From a checkpoint of a small mixture-of-experts model trained on Wikipedia.
Size: 14 layers, width 256, vocabulary 9706, 45.9M parameters.
Experts: 64 experts in each of 14 layers, 32 SwiGLU neurons an expert, 6 picks a token, a softmax router, 32 empty slots to pick, a shared expert of 64 neurons.
Training: a variant of Adam for the experts, 297M tokens, 4091 steps.
Below are experts of layer 4 (counted from 0) of a mixture-of-experts language model. Rows are named router (the router's row for the expert), gate (a neuron's input weights, with its number), up (a neuron's input weights, with its number), down (a neuron's output weights, with its number) and show model dimensions 64-127. Each number is 128 + 24 x the weight over its row's rms, rounded and kept within 0 to 255. Numbers have three digits each.
After each expert's rows: "comes after" lists some tokens at least twice as common just before its tokens as in all text. This comes from a sample of Wikipedia text that the model never trained on. Tokens count by the router's weight.

# expert 59
router:115146092128136150147126173109106112137115119085133147154117169137135134140090177174141111130124135087116113141156126142149138128133130135160134117141149159137137109096102129141112082128133119
gate2:150115096130083113141099115126165141128091145148141129122153125133116111078136111129053119137147113127150095118159106118145101161118088123145102097114127128152162143147090161114144129120148083
up2:164101139130134115158101139127145159140126131130126127121089156099119139134118118195132104123154090084142149107134066115116154140053111144114117149104107114118139145151081132158115113088168132
down2:128097117129158157115135132170116123120138152108090175119105121165130104078148159098132115129146106125141131115143184126133136127080092127137086146151109179131095113178131148129098143105125083
gate3:102111122090122108089093154105115145079136100109130144139103131105151144098172147138162118154163113091135125137121145162146126138109151091089096153106114147086152172118152105128063119160123112
up3:138101133162120172133137151093113125156051177130139127158116136101103109106114109103141126130057149116100118111119109140133131144137137099161118112154115145108107147147155138117168095113149148
down3:100149102148129102153114135157127112160148134121120170126113126149202106160127145162087159100099152153142155122137180144130159113157111122166125115181140156101127083082127132116161098104112132
gate4:138118103155125120130069158067114134111204154136146145143122186174079150137105148159093154123124166140112134174110134129153115121120139119113143138131158113147143122104071122087140078082155129
up4:135132106133138116140151108165112131175191109101118135133119142114109123165137105158145159147136140134172144135133117101113159129114139153154143120159128104188130135109108153137150099152132142
down4:123107165106111142127069120160141102105164152115118125152130107117109162109139130104123119166126120152173124128110139113152094145173126110119132111077096118112124132112113143115102117168149083
gate5:155140156087123101114183137120162150131128119145128141172133150098172113112157162121172160134115143149109163103123123105139109140129124137146117131101133113125093138154150119107098156148125175
up5:128120109174130147119065106158124103145118144092112131084161097184104141120126108127090099128163112094133086125121117137145160136120152125100118154148107137114067170133131150133138112111149068
down5:124135202111129100109092077109123117163143104125112151067143124147125167125151130119096092116101082151112148133118139132115113106094130100095149175142096120120132166046127139112057130106133111
gate6:101152132168138135116174128075120155161118098120128090136120171160084147109136158120144156136120132130106113151105096121132165133097143110124102146144111106139116174134118093085150119118166132
up6:154094118096111134136091149135139110112153151145161139144120112071119146112122120095128058108105141149137135065120127145154098131153080116093135117074131159098153071146119152177163126145163108
down6:129108137126113116148104160212111127104115118129101115120103142151111123119133152112122111055147129138124122111122105064172131124145147126098175135149100120103130101094113119132129112155092132
gate7:160160118111144122097142174129100136114121162121136182175114109129120106114116142152173139126162129092104120161096122115165116132135141116164154138120142126110106115142144122104114086167184151
up7:088084137135132143114127101125103159099161132092155143105085127100100147112144147134151108158173131128149103123158138178128116154140143152123119155091094159113140120130115061144146161118128139
down7:120142176144137115133138107153130128127106100152107156089101123114138103109143103154131149128081115167151125165129130118152135106085102097139116127158125121172176117118126144106124137136131146
gate8:143130107160168117068119103129100123127110142133110177133130166152140159115109169134112102117165046081163129085124127137131131125186129142122110116116112130098135138169105154082127085124138113
up8:142161131146151120078135111128140116100098168152177197122130139193133155137132144157109084108149122125179092118126098125099110162162154123104129140126142146102109140125114107061123126129145139
down8:128152110091143123132127138012101120100146107049104116144117125173140175138114144136144112114124166142124114127164124120143132126160105149150110135129150193159113111167098104162128111105117140
gate9:131135134140165160139091169092117092152146073096113082112124174181133137091108165164121146096049120143113109142150138157185134119146140147162099105131132157077119107109144130159126078097128131
up9:087146141116116088123123114149134134142146107156159179178176086095134093145155140127112132125149157123142129140068135095117150134126138167129174124115103130151142123136131097095129146165119076
down9:142120139133152115144111133169095117111148086147107117169090140120131147123101119119064132133123214110079130144122157090144101092114158146135154133165107092109087155101119115122134143182128122
gate10:140121125166112093169119143154158128157091082131115140157118108148100148139121121150130122159102163117122147143086112146114170118119144079129112116138136132132105119138083178110187138139103126
up10:104098135113138149142144132115139125102165125122106102141148114116126099139169126130150114122155141148132089123087133129172134156114122135146164133116111115133136116131130119106137182078166131
down10:128122150162130103139149133133147119136134151153145133145126115128136124141142143144160152128156154091107116118120088086128110138116110136134107140107176106113091154130097085128187117113119157
gate11:112123140128123115125163132118159128124151106143128172103139165149090160150130159159167147138135094129135162126124107113125157118092156184118095116112137128153151144116100097128090120154123145
up11:118108138119145145140134134098129150160104116118098109117121164079092172151087147137177142102143128139177094141136101140110104127143164142136145130132133131118135132142142135131137124088128124
down11:120100156117099142142101127093140093119131144103082178092122083118129122110129090155124081105136113159115112130087145057202120159101159115153119142139089134155108154132167145116123108103152078
comes after: " |", "\n\n", " |  |", ")", "===", "=="

# expert 0
router:117165124124123129150112125144114134151133078186162132095147162138119070123132062115085113123087160144119135172113088116171159117145114119157132133143128151115150117065148101126141132133148148
gate0:085114153163150124106120102126150172145111123106185181140150153136154164136126124120152133123109145118136070093139133148094158139113148124128151136095130114097087120117112118123123113126106158
up0:169126127088088125146131143147149158125131143097147100129155129148101117112126114106090135166069138160130086115128119150127151102091141082102111110098126115140079154123106158165123103146126141
down0:116115109140126141126179190105171121107141098099125117152098195125163086124135101112161138089094134151137153172174100173157162132148152110101153093131128144107126122106099135121139093088098160
gate1:102111153118151132124079108150125133129137089085154118140144146124094108110113106075120171134105137113108117129159120109153121121142154102158119137142119122112085107135128124120115124155110098
up1:165151088113130129145124126128131125144140090114114113128127135134143122168108143139104184135146112122124121116105118118139142175161133117157151133160143147097105129130131134132119162083153175
down1:123129155143075144129101130147115100117111121147060124105135072151128129130132166125120122131154088160155097108119150072099131132146087148107106131157115102120139119163154161121122107148172112
gate2:116157126153138104143151105118123130107126100145143129123132127144115123129163160120100130114109134166104100161123150119129126131114139166179182104119172119118132129162145098116096121168122079
up2:108141112169122155114111095166127134159108136114101096131119105138153151125146137145113114136132141157138100151162136141121181091140126149128138125122114145135144126123160102152154110097103082
down2:131139143131098091090157119093149148080116129168114100147137102140110100152134118130127123089132128131119098103123169161134110132138112175104112131110120156143145095116138125085132129163127126
gate3:103178078180075128143147139144160148131138130169124094081140182115123120136087099146129158160156133162075125152178117095143142106169110135155135114137106141083133135128128133158150077119137117
up3:101138158155163130075120109140141100128124135149114151152134069129143176102080136086155170158136111119118123120136168160119150115092153164152145118127133163128126146154116118183124105113139077
down3:116135144176117113141131140056147165142081116138147155183144121119112135147144151114154153159124110110129131140145083105153135154139113133137114099075127156124123136152094147096108122128106137
gate4:104102093148135143148128062105125130113128127121170082134160114173110137163159165108122119157114191129125151116127129114088168158145117138148100151174064130136123136141099136147113143070112151
up4:093165149144100128112119131111115180072125101165120108130171148157121068152127138155169142155142178096077104160142130088093135158112127128103154141175082126117150146113088125104099121104150116
down4:120104156138176120130158098061119085122118150119141124099110151097115155148127137133152153109138150145095145111140154123160091151146143114131129106100186163117123147155110109129112119155114112
gate5:100122160122093117140085131120129133143148133181155088105092116070105137131118076159088128136148125139161134083096127098141116171129146149129134125132115138132128191121110166124140177133124129
up5:140142133120106121138121139160143152131148101148083121127139128091108110132133072125064128115117132135147180134137117113146091116177132156112107103151082118152135156120096176153179127143145135
down5:095146136119121122132115131094187132088119109145130114178118113099156165120127063129139127119135162156089117142121165097139115127133142151175162114141123110124134174121128146127147160134102169
gate6:123124130109111116114105128126132139123178120173116207126117145087169091094154095095123116182145156112125140141109137115133174110121109121132125144141108114151101103130157154116114118118136125
up6:127111131148135150140154151099123127161087147097141051140146084171114179160120165141135161064083117136139128139132132114133120107157159161123145078145121127163170139126103095128113132123132107
down6:130134130149133128140161139095123121143113103150080112085131092119120113126139131149123137101137128140123062110106142076101144094130096138140124105140098098158140108122096147138099124164138151
gate7:138149137122169128138129172133165100134105098132124093119110136121111083156156114131141124177117111138114153128090135131126183078146104143116135130151167111090119121105152117123102136152112082
up7:159074181136127149146143114138115093129146123124117118155165079142127159097112107122111154104116133150119166103147143167123124127122101105134151137103131140124131146104127114126138145119140140
down7:137077140119156139122140095077163147127141136084151110166124117133101123130159132100132182147138114123140129145166089121099107141158119144130094136056138103104099137161155126150141152104145150
gate8:117121079139116133125159124170132116106134154119134098144104108162136128102181132149143162115124148131128108133160085132132151129171126176120127139125126108101141131102123139113125162106117114
up8:162135112145083152118127125126171088170142124152175110115147113108121115097100154130142085168127136157156097140104117123156180124118083128137129111129141133155095133148143142087111117177113106
down8:124133095134140143121092141235129093133114140115141131141109132110102084195133084115106102139113122121121142103099158095140135133129156115126161135093081092134127154113113066120169119108138113
gate9:151160104149187139111165108057145132111116082154076132156144143146130167090120130165125147104110137107138167139134157151139116115134101154122145125141082120127144129104114111148104135098150099
up9:089135134109136092154120145141079117121143152118150139140116121148138098144082162124131128122127121145150116139158101138132150137109156164131137145113129117155117153147096138143096104096113117
down9:143127122131123098169112120125127072101142121117142119114124121104114112143147139128117165099126168163106101121124123101125113129172121110153101092106093115114121153126157113118114096126127125
comes after: " |", ".", " | ", ";", " x", "4"

# expert 57
router:133170122100113086130105131107076138116151097148068130165104106175124181096143128109136158133101138123119142159124118105136164172124125152137121138110142108174094171120107087105078119161157104
gate0:134095135127060137118108128121136135119144103119152185096150118126028150106146129162133179113120126067108103144129094141107107156161139131104103137126148100136157098117122167131149121105114127
up0:099112142124094095099121131095163158137162119137146121076160119181109146107130127137128168113106120114122081101141111097120128129161160153137097128132113129151134133169133147112112132121130110
down0:103102152085081120130140142119099130160176131174130167162128098138095178148124096124124124118108126136103098141160130156110129114158098144153132102120149106143098155115121130132182102097106148
gate1:096099112112108105121123166131116109147102109134142130141103120140144120154131147160111125154120126107115164146171119136146135126102093102111120145098114189140104106148147083130145109154132105
up1:126149134143123147121117102104166133101146144105128126112128148123085160131140103137166154120126142075104141142098115144123165136144145108116158113151151105130147109141137114165124153136118161
down1:152117079130151101139112140146105133114169125162129094114146142174157095095127142167114141114118134121125117138126131090087136149130134155128147156081085160138150115115109124128136143113118142
gate2:158130197074085133157117130160121105145142153129098181127120158104119128113117132118126150086117127119135085089143137110117096165134136137163154159143135143157113119127080096132123153103124108
up2:130143123128146122148119131174146130108134170100141124141141125159121132135150122127159135168177094117099128093115158085091151130167109137151160146109116118101139132096108110137140142108148132
down2:142145154090124117136115139163111139143124107136119088175140150129174150119165122103171161171119108140146145106145140134169108151131152153156123125159080103110097124145103108110135138142137114
gate3:180169133107136110129144106133125150131111152120168119097119114116120130078153076138114160166138117186124089146165125146124077144112155151144107162140132146121139092139108155136113133136120116
up3:157157143108158135130196102081109132068103165125147100159137133134141135140115103115145119124110111138076133113100128116101096136105147134146134127125121132194150147130083137147104166144105104
down3:136117124122135061126102088155116144085124123094177098126158104101137139170147112110116140105147101174098118096124168141133094133141130119119129111134146095160189123129095164082115126129132123
gate4:102144128135101112135134146149113121125159114127132109122161122138115170131170086123154178153139147098134144174138121115116153141139123122131107173138151102144148108120074091124132131100134163
up4:145109130126088150124152128146126146128151113173133109104160111169059142100168099119140145151152130116079150145105113104127134124145166093114100158161158121125111098102103149108136113125119156
down4:063126125102103169139093119123123135125132155124162121141101101106104141176121091116137131105137155126138133141146106156100104099141106101096104097101180118144115136134138151096167077166111102
gate5:128121118082125136109106078122110112112154159123118143115134146111168139118138148141150100107104113102144121133132136096115152132131139123148132147123110122133098131088118087125134126105114108
up5:158111120098114107145160105117122130126131119137142115174114109105145141107139154086117144140143171128161134066136097135124092132144063162116118135113094128125104131121124136136143153132123107
down5:149144150169134138117150217112129119133124137107120153156136140118100139150145083153108184144153154102109124134154117135124130151150071123137174125153121122124129147152120158156113126113145135
gate6:120157099096132120125172127132127159119084084162157128100173138113096132128136153145136160162126148157128085111166108152124138121110139126165093124137157116122142108102127113134087120095116091
up6:086141193146107134156130140168151144110118123096151152130122124087129106134091113094133103143136156117166129179134144102132166131152108104165121173195154193112149077121122116165142120111121174
down6:170130113114131126119084164145173096118165144149147093103123104159139123109102141161163112107151092146104135103129159136167150129111141160144126120121116111111106120136165134131100123156105130
gate7:100110124120121124145137095095141156086122116131113122083140177114080137139127124136113133127132132098124126160119118131126147188139158077129119124131131168115167150121152132168128116123140155
up7:127140168133136126142148117080125134125117089082144099091144106121130139124123103144105063115089151139116168133144136107155122118131101122206173113160123122128160085113145082145114098150157139
down7:111104171115134167120109115156141146119155098112125104106129091095123157153112140133131081127097135093154082127149136076158129127083115166149153132121121137170126126130127110135147123159190114
gate8:121117099116149092179134131108114156099127086150135182150128118146091132157140113120153109119099078096053161156147136130146126113121143134098102137116101119132139164110115112121127162086142116
up8:102134119136076150140098104141117130159081164141188093117163096152135136106104145154148132151135110173114113135160103130148094182111161142142113116148125069096097126119133148121126158155120106
down8:098115126154154133106134149138131124144121156109132179148117108117122137153144124146130184137132138149134111144177119183108149159123141117143106154147149138098118107120120147093138105108156143
gate9:125137128161087107118108109106109068136179102083104157137161147125130125099116119136178161116114148155106156119086176096116164129129107097108165162124140165189164105131115091181125127158167143
up9:144124116127121144139144117134133133141086160107127112094124167061137131154132092140127169187135118118107070075157102118110096098086117122167124147145105159101126147106138155106117125109105106
down9:116144142145123113162175127111096117138135152128124100122141141126141122104165105153116175153111122133127145128123070152115121140097103124102161118155125127138121117117147076116101158092143120
comes after: ".", " | ", "0", " (", "1", "3"

# expert 2
router:136155087141100083142129118139108133135150086153111159169134116151185159138110148123142119105156122168070117108131115142134122165117116158135112141105130103157117131098116092109134142108134133
gate0:127126087126151129145117145128128089136146168128140153139114121180126151123123153156171144165105133166125121130132080096110115103140150116151090125168115139131157118107116138122090157112133123
up0:153106121059142093123086137154146081118165123144142127136139049169081148135072137144117162105181134096177146078126121136101137098147124164122121124154159146122131148111134134153140106120090158
down0:155111133114104168120157134063129127123109125093124093140144108145085129112137109144114160155098139096133167174111096148124117117082126096136162110168103139105127105154138118165125132149150147
gate1:074097119123164146168118098145131126077129117146152162173082158086133107108155072084149097104097120130128148111128119147143159148113100154122152153127129073148156160096118067153132128140128104
up1:115125149116117116104121136141129139148076123128165130073115169116117109141090170117145143151079154105180137141159103138119127099133104133090102154118131095093085100145107086114105121102130100
down1:122141089137158163163149165129126118134132066144132138160132127134215115145110112136112155144157176141115120119134152139144126152111177115121165139072114137158086113122145104111141112144111100
gate2:128139142103101132102151114115124173090098104127113130179118145169137179143133140134109130147148112126126124118179129135153105137163102101142107125126177144123112130096161098137125145108127140
up2:111129165119139150142163124107126076165090139102154154117131116141140063149104152114091118138142130161114152148101112134132167132130133114120097127121115099116113132167154123103121088132131105
down2:134056096095148138137104077178108070145152162174128143080104155125119139095102096108158163097154139151131132115121115095137150124166126157084115077133146145141131151133151154095112119118143090
gate3:136151111127167144125156094136127134100143109132111163138132164152150137095136110130173143113148164159105042123092115119081127153131142069096159109154119109141160151113137119111116186123092105
up3:147125125123142128090148157106135154127166099159107109110092101160132123090122111095131116144126145156111101121160106134086097118119128138120126155150125148155120145128128126115177111116095088
down3:174146125101066108107126137107146182159137124150168084154096093127136116121155136138102115107122133127173137140107116135145133138141129139142111146100123150140076109115122118123167151143109152
gate4:167126152127141071150094134088120160086150085139150116119125108152154139118150129154136086126143102128161132121151102098141103152177116108166109190127153155125109145156150143169120158193147089
up4:093106154139104149154114137137094108166096162104164127136147133102118108170087141121126188155125178119085119126078185148114132075105123145108117098136102157124118121128097106160137088148145130
down4:107126167116120166127090139091131066128122158108161129125183123169133148122118120120117088158144137135108114112110156100115150110174083094141166123131094119114176117185147110148106134155098102
gate5:145126129138137118114124144112104099128162167139110136133102105116107133124126138152139116126142084142057142132158089114106088167156149128112131119152120114117100127158159109148129107118136107
up5:124098139147110110144103142118163134134123127126157077164146171121130147109145092139132120119096166138138112103134137133147135147149118136142181146138099153147073099100079143117144148180150162
down5:107097161117105074185132152116137151131106093076126116168087114149122158153128118183121168134099183147136126147142164132122178099142112099155162135134130148139103115162111117060145121113114116
gate6:143109159157115162127131100133138136177127099117116155112098100177134102108097133154083120099132156102119153140122149132136143132164161098128144088137131107112113107120107122123162139135093173
up6:112126127131127167117119154162130184108133159179116119146168116136099093142158125141154096114109099127134135160122116131119140112140100135140106152135141154109126060091127140125136181149191160
down6:114177137136119088111133096116129140117114130139123121162138148143106126099119130121156150142118116137161163096125124115109137113115103099131107111131064106106146156135134129180098119138163102
gate7:118155120117124128160108142146142107089152098130153123143144122189141158110126107115117118137125159148154125082164080115098087126156107136127150120101173122109060161126133126133138137102132114
up7:090132141142131095110129137102136108103142107150116092115173111142136136106143161084152105125125114146124114140138128143094120162141154110174141091114103152118164166177108171139122134075127136
down7:112111130121116111156130106135137164130106064128143089147125110140104077125156130074095117108077151118115176102137104135154117142137139167128118107121108118104118158116096111139159129116152132
gate8:143163120121132088157119101112133106108138117165114141141105137097112116146136143144106113146124124124096108152118113087083073160131163115177102157111113082117145135149106107133133160117126096
up8:108077104125116182170085158135119169102091093131136145137156095098144121113164176146130127178156128076135116114152142135156114106141139103098158149141119128131149133112119167129106149107103180
down8:145129130093106112127127162100161149123066143172104119163140132108116128166128125142128130110166094117094071128075158153107095097158111110162124179096119154158188122130120094127106122122082143
gate9:095131134113130098142176143061152074148152112112153115065108150126116152101166122103078106159126129130137187125141120138148150126129112144139087111113118116126165141130104140130132113137155094
up9:157129141128123158129075155140117108104119162118133166134115100093125115132106121145150143131090111103138135136123141105126116121117176153140156124100134097158101092160100121082157152139083154
down9:152132113129135155091156145092109095153163099151155156079156105141148108138109155179092111131143114110126111128117130139100134121099147122116160153115116155166130064126138113096197174171103159
comes after: ".", "%", "|", "% |", " (", "0"

# expert 7
router:107134136136133121145160140147117123148145111119100129160174093160156154130117171145141148116136141127102113131124116098056150117154163121137118133134082114139108146096146114115124143117159134
gate2:108102101124122114102139095090127150127124117150106135145134136159101100128109142148138150175108118116107139125140091139123141100155119099124131119182122081088117143101140104154122129105164165
up2:132140139107157120141120191140155121098093116101157135134103125117165156113125140104117126083116165143146120121150138130156092158140154165118115098106149109125165121173131131133117117143101110
down2:118160126163139115129102125192161157102136097110099143113152158138091144126129127167126188156131129136098135161104157145133159197091167175150116075130129128089113098136139151117096110100133148
gate3:125170151070118146137148105132114111128148124083166147117088075133144137148140091103090097134093140138135161161121145154157094127107146152119130116107120120131140098113143073147123139129122119
up3:162135137126158135167129107137094119157144118081137139151118088124161192171108137067153125081118137116122136142108150094111126116148144156117136120142104108131158142131154151105114104157126138
down3:133133146084115154125123112232082099138151142133157171156101155108130155159115093116092134112097121157120089099117138116151088170112137133121136086142131065184120142134134101119169136133191078
gate4:100109139143181128124115146140172107118112106100181106130124105091127144111129119138137162148167124135127145092129170126062110091124128131146112131118152116146133160140144131169113111155157126
up4:164168127114133133142145107135125116128140111112103143117170139109138127132126143123101146089108207159119128126158156132109144103124071148146116124129143143104110097102132075111131135131132149
down4:126079160140099130178106133176125129125134110108126107135123123145151140112141154135151106140118150154129132109136124100155121113106152121119115104128093094167102099119132105139122134088119086
gate5:187134109094103147131103120133181118107102121166128117128131111173118129113143126146145147124140088135102128143109174142134143087143097141148138124134135105123126130144137086114133114130131163
up5:138144060122127134105167136134141127149123091093128189171090099154097148128149132151134145152132165107109129104125138134126081120124125078139115114112098150107159133164094158110123108108100141
down5:124145126115092181134156145084155137153114136150166126137125172155103126134131122107111112136152133070113114145161118129159079121121126108108146137088131130123137105079089157144122078112082129
gate6:151123109138169106112100156130137134130145128112152119132108139092129166128137173108119140154130105136155191161122111107087123081121159165121053139103152142095159130131102148157148122144119142
up6:119115103132148160120108100144154158120122128144159100188068095140144163130078151133109102148141156111102152096119086125089109109121100153102166115121126179138118106131100097155147151120109141
down6:155118135092124134149126128175142185162172120109141093149170103096113132139148129149137094165093137142183109153134090123145123129113141128137130165143133080125099137184090116119124121152122111
gate7:101064134161091159095112130105101110163119125050093141109092112092115132149142111142152192124112134132177129170127125140113135130119128126135118156158127130132183134167107132123130140126114094
up7:146163142133127114132132141109132096110139111134162100144089153135150152127101173144105145138125175141110140106156130081131128127170123091136123143130122130125088104115124126144095137151166112
down7:150110159154125127127143125155135134120110133150134076149149152099129108106114105170157127115139133102191141063103127127138116118157174104159108108143153092112122103160129127117109118086111091
gate8:110143128158193124151135163148127147102160127096130125135103157124108099145126131163125126139096154165133123122140107151104122103172125106130082118103123121139152123129118115157135146144135111
up8:130109146145172131094169130105145127113112134141108155111117109158135138172134133133076123098117149156085143135110138130114110137195134163097103126110182122114085157131124084122115115134109097
down8:132087091152108158117100084190120130132140116125145120114132070154183132138139150157139117125136132143106102136107153118133108128135126154144126157157100158114140142125138124087146157138122087
gate9:134109120128095115104128141102139127116153128104117102136133128098130153130178161174145119148157090126171133092141106160146103155150159087147104134098127153132125099146132085090126150128119110
up9:147093131128161111129127160167113133109153124082111140098175140074118130144099128140105133132094116105090144152136127119121140138191159110149136147127155139109133110097085118122123105097119082
down9:127130150143128155143109119145117122149144100115134114116172163155119096144097121123094130148127111119120092128123123161139101156126188158121127134144106107143138081099096100154140113087126131
gate10:124139152126158132098152146158116117129173162118157161096176108147147128101155122156119120102150118149113037076159101098134162121177157145127101112120143117141127117105110116127127148109138133
up10:123139152098153142140075097112144111105114137134127142107083097133120091141109112140125128166104092119158119146130090115147106156163141171125127151153163108143132118135138167139131133140114114
down10:077128149116135155150128094051098087170104135133088147138150110106122110144121101099157115130119157134111132106136122143110125141118090110131124166109130093129146124132136167128108102108124158
gate11:124128176141137113142143131174151122086105131172118120157129112138135136106111140187080091157131148143091146132111120128101171140141148116140136119123146120128135146119069136133135119127128092
up11:091125136125068148098119110130115119165162121084120140107126098093124130129156106156129120100136131120177141123101117137144105105092116113110109170141127104167144096143123086122142110111118132
down11:125150136090126111133102134175136118112118127117121140085133148144134146123144134155104151170143141133096130119084148096159141108150117190105150091137101130117107120139141201121116131110145153
comes after: " | ", "–", " ", ":", ",", "; "

# expert 63
router:121104122126140149132125138117109137102123105132135148121121116130122143114091145119155095135132089119173132110138072160136118095154134167117116079090138159110145107119108133150133145138144154
gate0:082143135156149145144132111114133138123130093129129133149122133107141102076115097107172105171091138107155145123139086117105168112142126119127117152126100126124074111151139146136160114147042142
up0:141118112126094117142104096114144128151135198141167120136098142118125138118109083136140106119128119100178142086148115150142141119160142145099120113121136195055067101099123132106138093162132126
down0:123145099108142136116101112100095124153134111126116121126087128128136107119151105133128173124083102101135152117116128142105134130126182108178082156169113040121122092122141118141160172193123146
gate1:123139108121120162119102096146116115142161134135116098115181131128129135098127114152128136199162125116136151126141094115118137143124144109126142126153124119118157164131164155129153166134107140
up1:153133110145092119126120145119124126139093116107097137121075154102170102151145139110143129092126103117125154129127120123147103096110091095166127138124135118145143097138111159155102121105140147
down1:096105138125156150126117115112111113148093101112093140099109104149111098159102117112130138103097147148129172130122140110131121155116136120101107170116117117173114084111144153154103100150125127
gate2:123139175143109115103120121104142084137099145149164153126084113092137127106172128125107121135095179132147101125140133116128151154122151134125117140081104113114089126173132108147150137172145165
up2:127129100134130137107165124128142114138130107133128139121169101162126133127119058122146121145102157117087148155139161132130151118135123121119126142173117098129114127140132193143112101131153132
down2:135115103132132127116108166158117134121155124127085119151104045113070115140129142115120123140157132119078127113114145127102109091114117142118145118171100090124139145086132098110107128096152129
gate3:158109144141113143125134105112129094141154097130132171105127154128126140080168145132128165095093145111158112145116067098070134125139153125113115155101085128121069140139103115093128137172133129
up3:108143105135126131091157120129125105169135136147147166114178167179124102140106097131117121080150109156118145144139129150105106148134102149126115147135120132115094140110158135133121119120092142
down3:105112115107132144095109138126136167171125174148173112118156102144082122142085143106099113101119116108125131145126141185094095141134134143106079139171139103085139141103106104167135127108132080
gate4:103118111148129127105137143178104172178140115118149116131149150160142115135105166133123138086132094090121093149116098125128106175121132164119133122147104131090133119110119101117061126146165129
up4:094153122149131126116103135086117151107107117147097120119102114098184159168130143127090120078141138174134115153120153123121104112161169127134144118113154127134114116109128147105128144130069117
down4:162133134129170125077088088198125119120122142085128121105121139134167139120157150141149131120112124151152199087130104144139141123136127124162083112137093121116114134139122138155170127145121145
gate5:141133136057133161152147200106112113137114139111144150125114113128093070079142129147101144177128099112156107134194171141115137155099121109110119114106108103145133181114117144156140122117117137
up5:122109088140125102137180134088140124096150083124132138149147142127130132120133139166115094114121131169132150134115123095146110114168124123123146183128139134159132108097104125147100137123086102
down5:123175143148109119124071104143109140150084116133172138127120166134131112161176136152169180116123164169131146105158101156127148134143154116128105154129168121121140133102108146119174107140100227
gate6:124112103118107123124107091132147093083149135142144200092136097127066124118091098105137139109144132142143099093139119140143099136087155151109108147128137099148085156125122137127120124191106142
up6:108155116087093130163105131148133149130102111137107077126122147131143157108174168163101122135145110139131129080103112114125161114149132119124121093165079092116129155187112126119151139138117155
down6:130124182074106131106112087178087109132134144120101107106149111114119118096133093136091121113110086143113144173154120093141121120135142102140169116114141170094119118126155134149111168107141082
gate7:142150116132171129160109161110117144121122106139127138130137138098153135101194108113138161168142111108122136146143152090116108137139104194133106144145130127132143127119116132108051136138117105
up7:147131120131166143147120123116096109099131122116075078123165137101157169108129126103158098140140072102152166156109131133168140141128101201112108110130138129142163076096122130111074106139130111
down7:178142115100164111115139108090134105162156097137149134143124110141147138126155102143144139156126178067130117102150144114135093170129124095094123113144150101167147133141148128107137132169076137
gate8:077139092103145126142169150140166154102101128154156128146132124107105074142140115126121144080119144101116125154115138109142151109162135125125116111134100135120098131113171121136113087163171100
up8:156126157161162148151137112115110098160117133121104098134164120150152212103145119090122127181132150154155150140118127149102124146118128125146137129115150090121160137140114164125137148093097151
down8:106137127105162138081135131144142124102133102103171117124118145130110098045175129151114147146117112124120112137127139105082129139145137148113132094129099087143135096154122155130136124126118134
gate9:121171164123138144165163141127123103124167040127099158130123121119083138137111166147126109161076134095118103124112153131143162109119131124102146131157112127108142106090134123137152111133096138
up9:087128120135104137156155112098141112128161088130128134132127138117095122120104158178152120170078113100154126106115122158151150096111133106110103127131102161076131137132087147129170134108088159
down9:109080121130123094102093125141167130109141189105120169146151154115099111122114055100101179087140114183124105142136143108170131148122179144142113135102151166092101158114108101137107159125133100
comes after: "\n\n", ")", " |", ".", "\n", "==="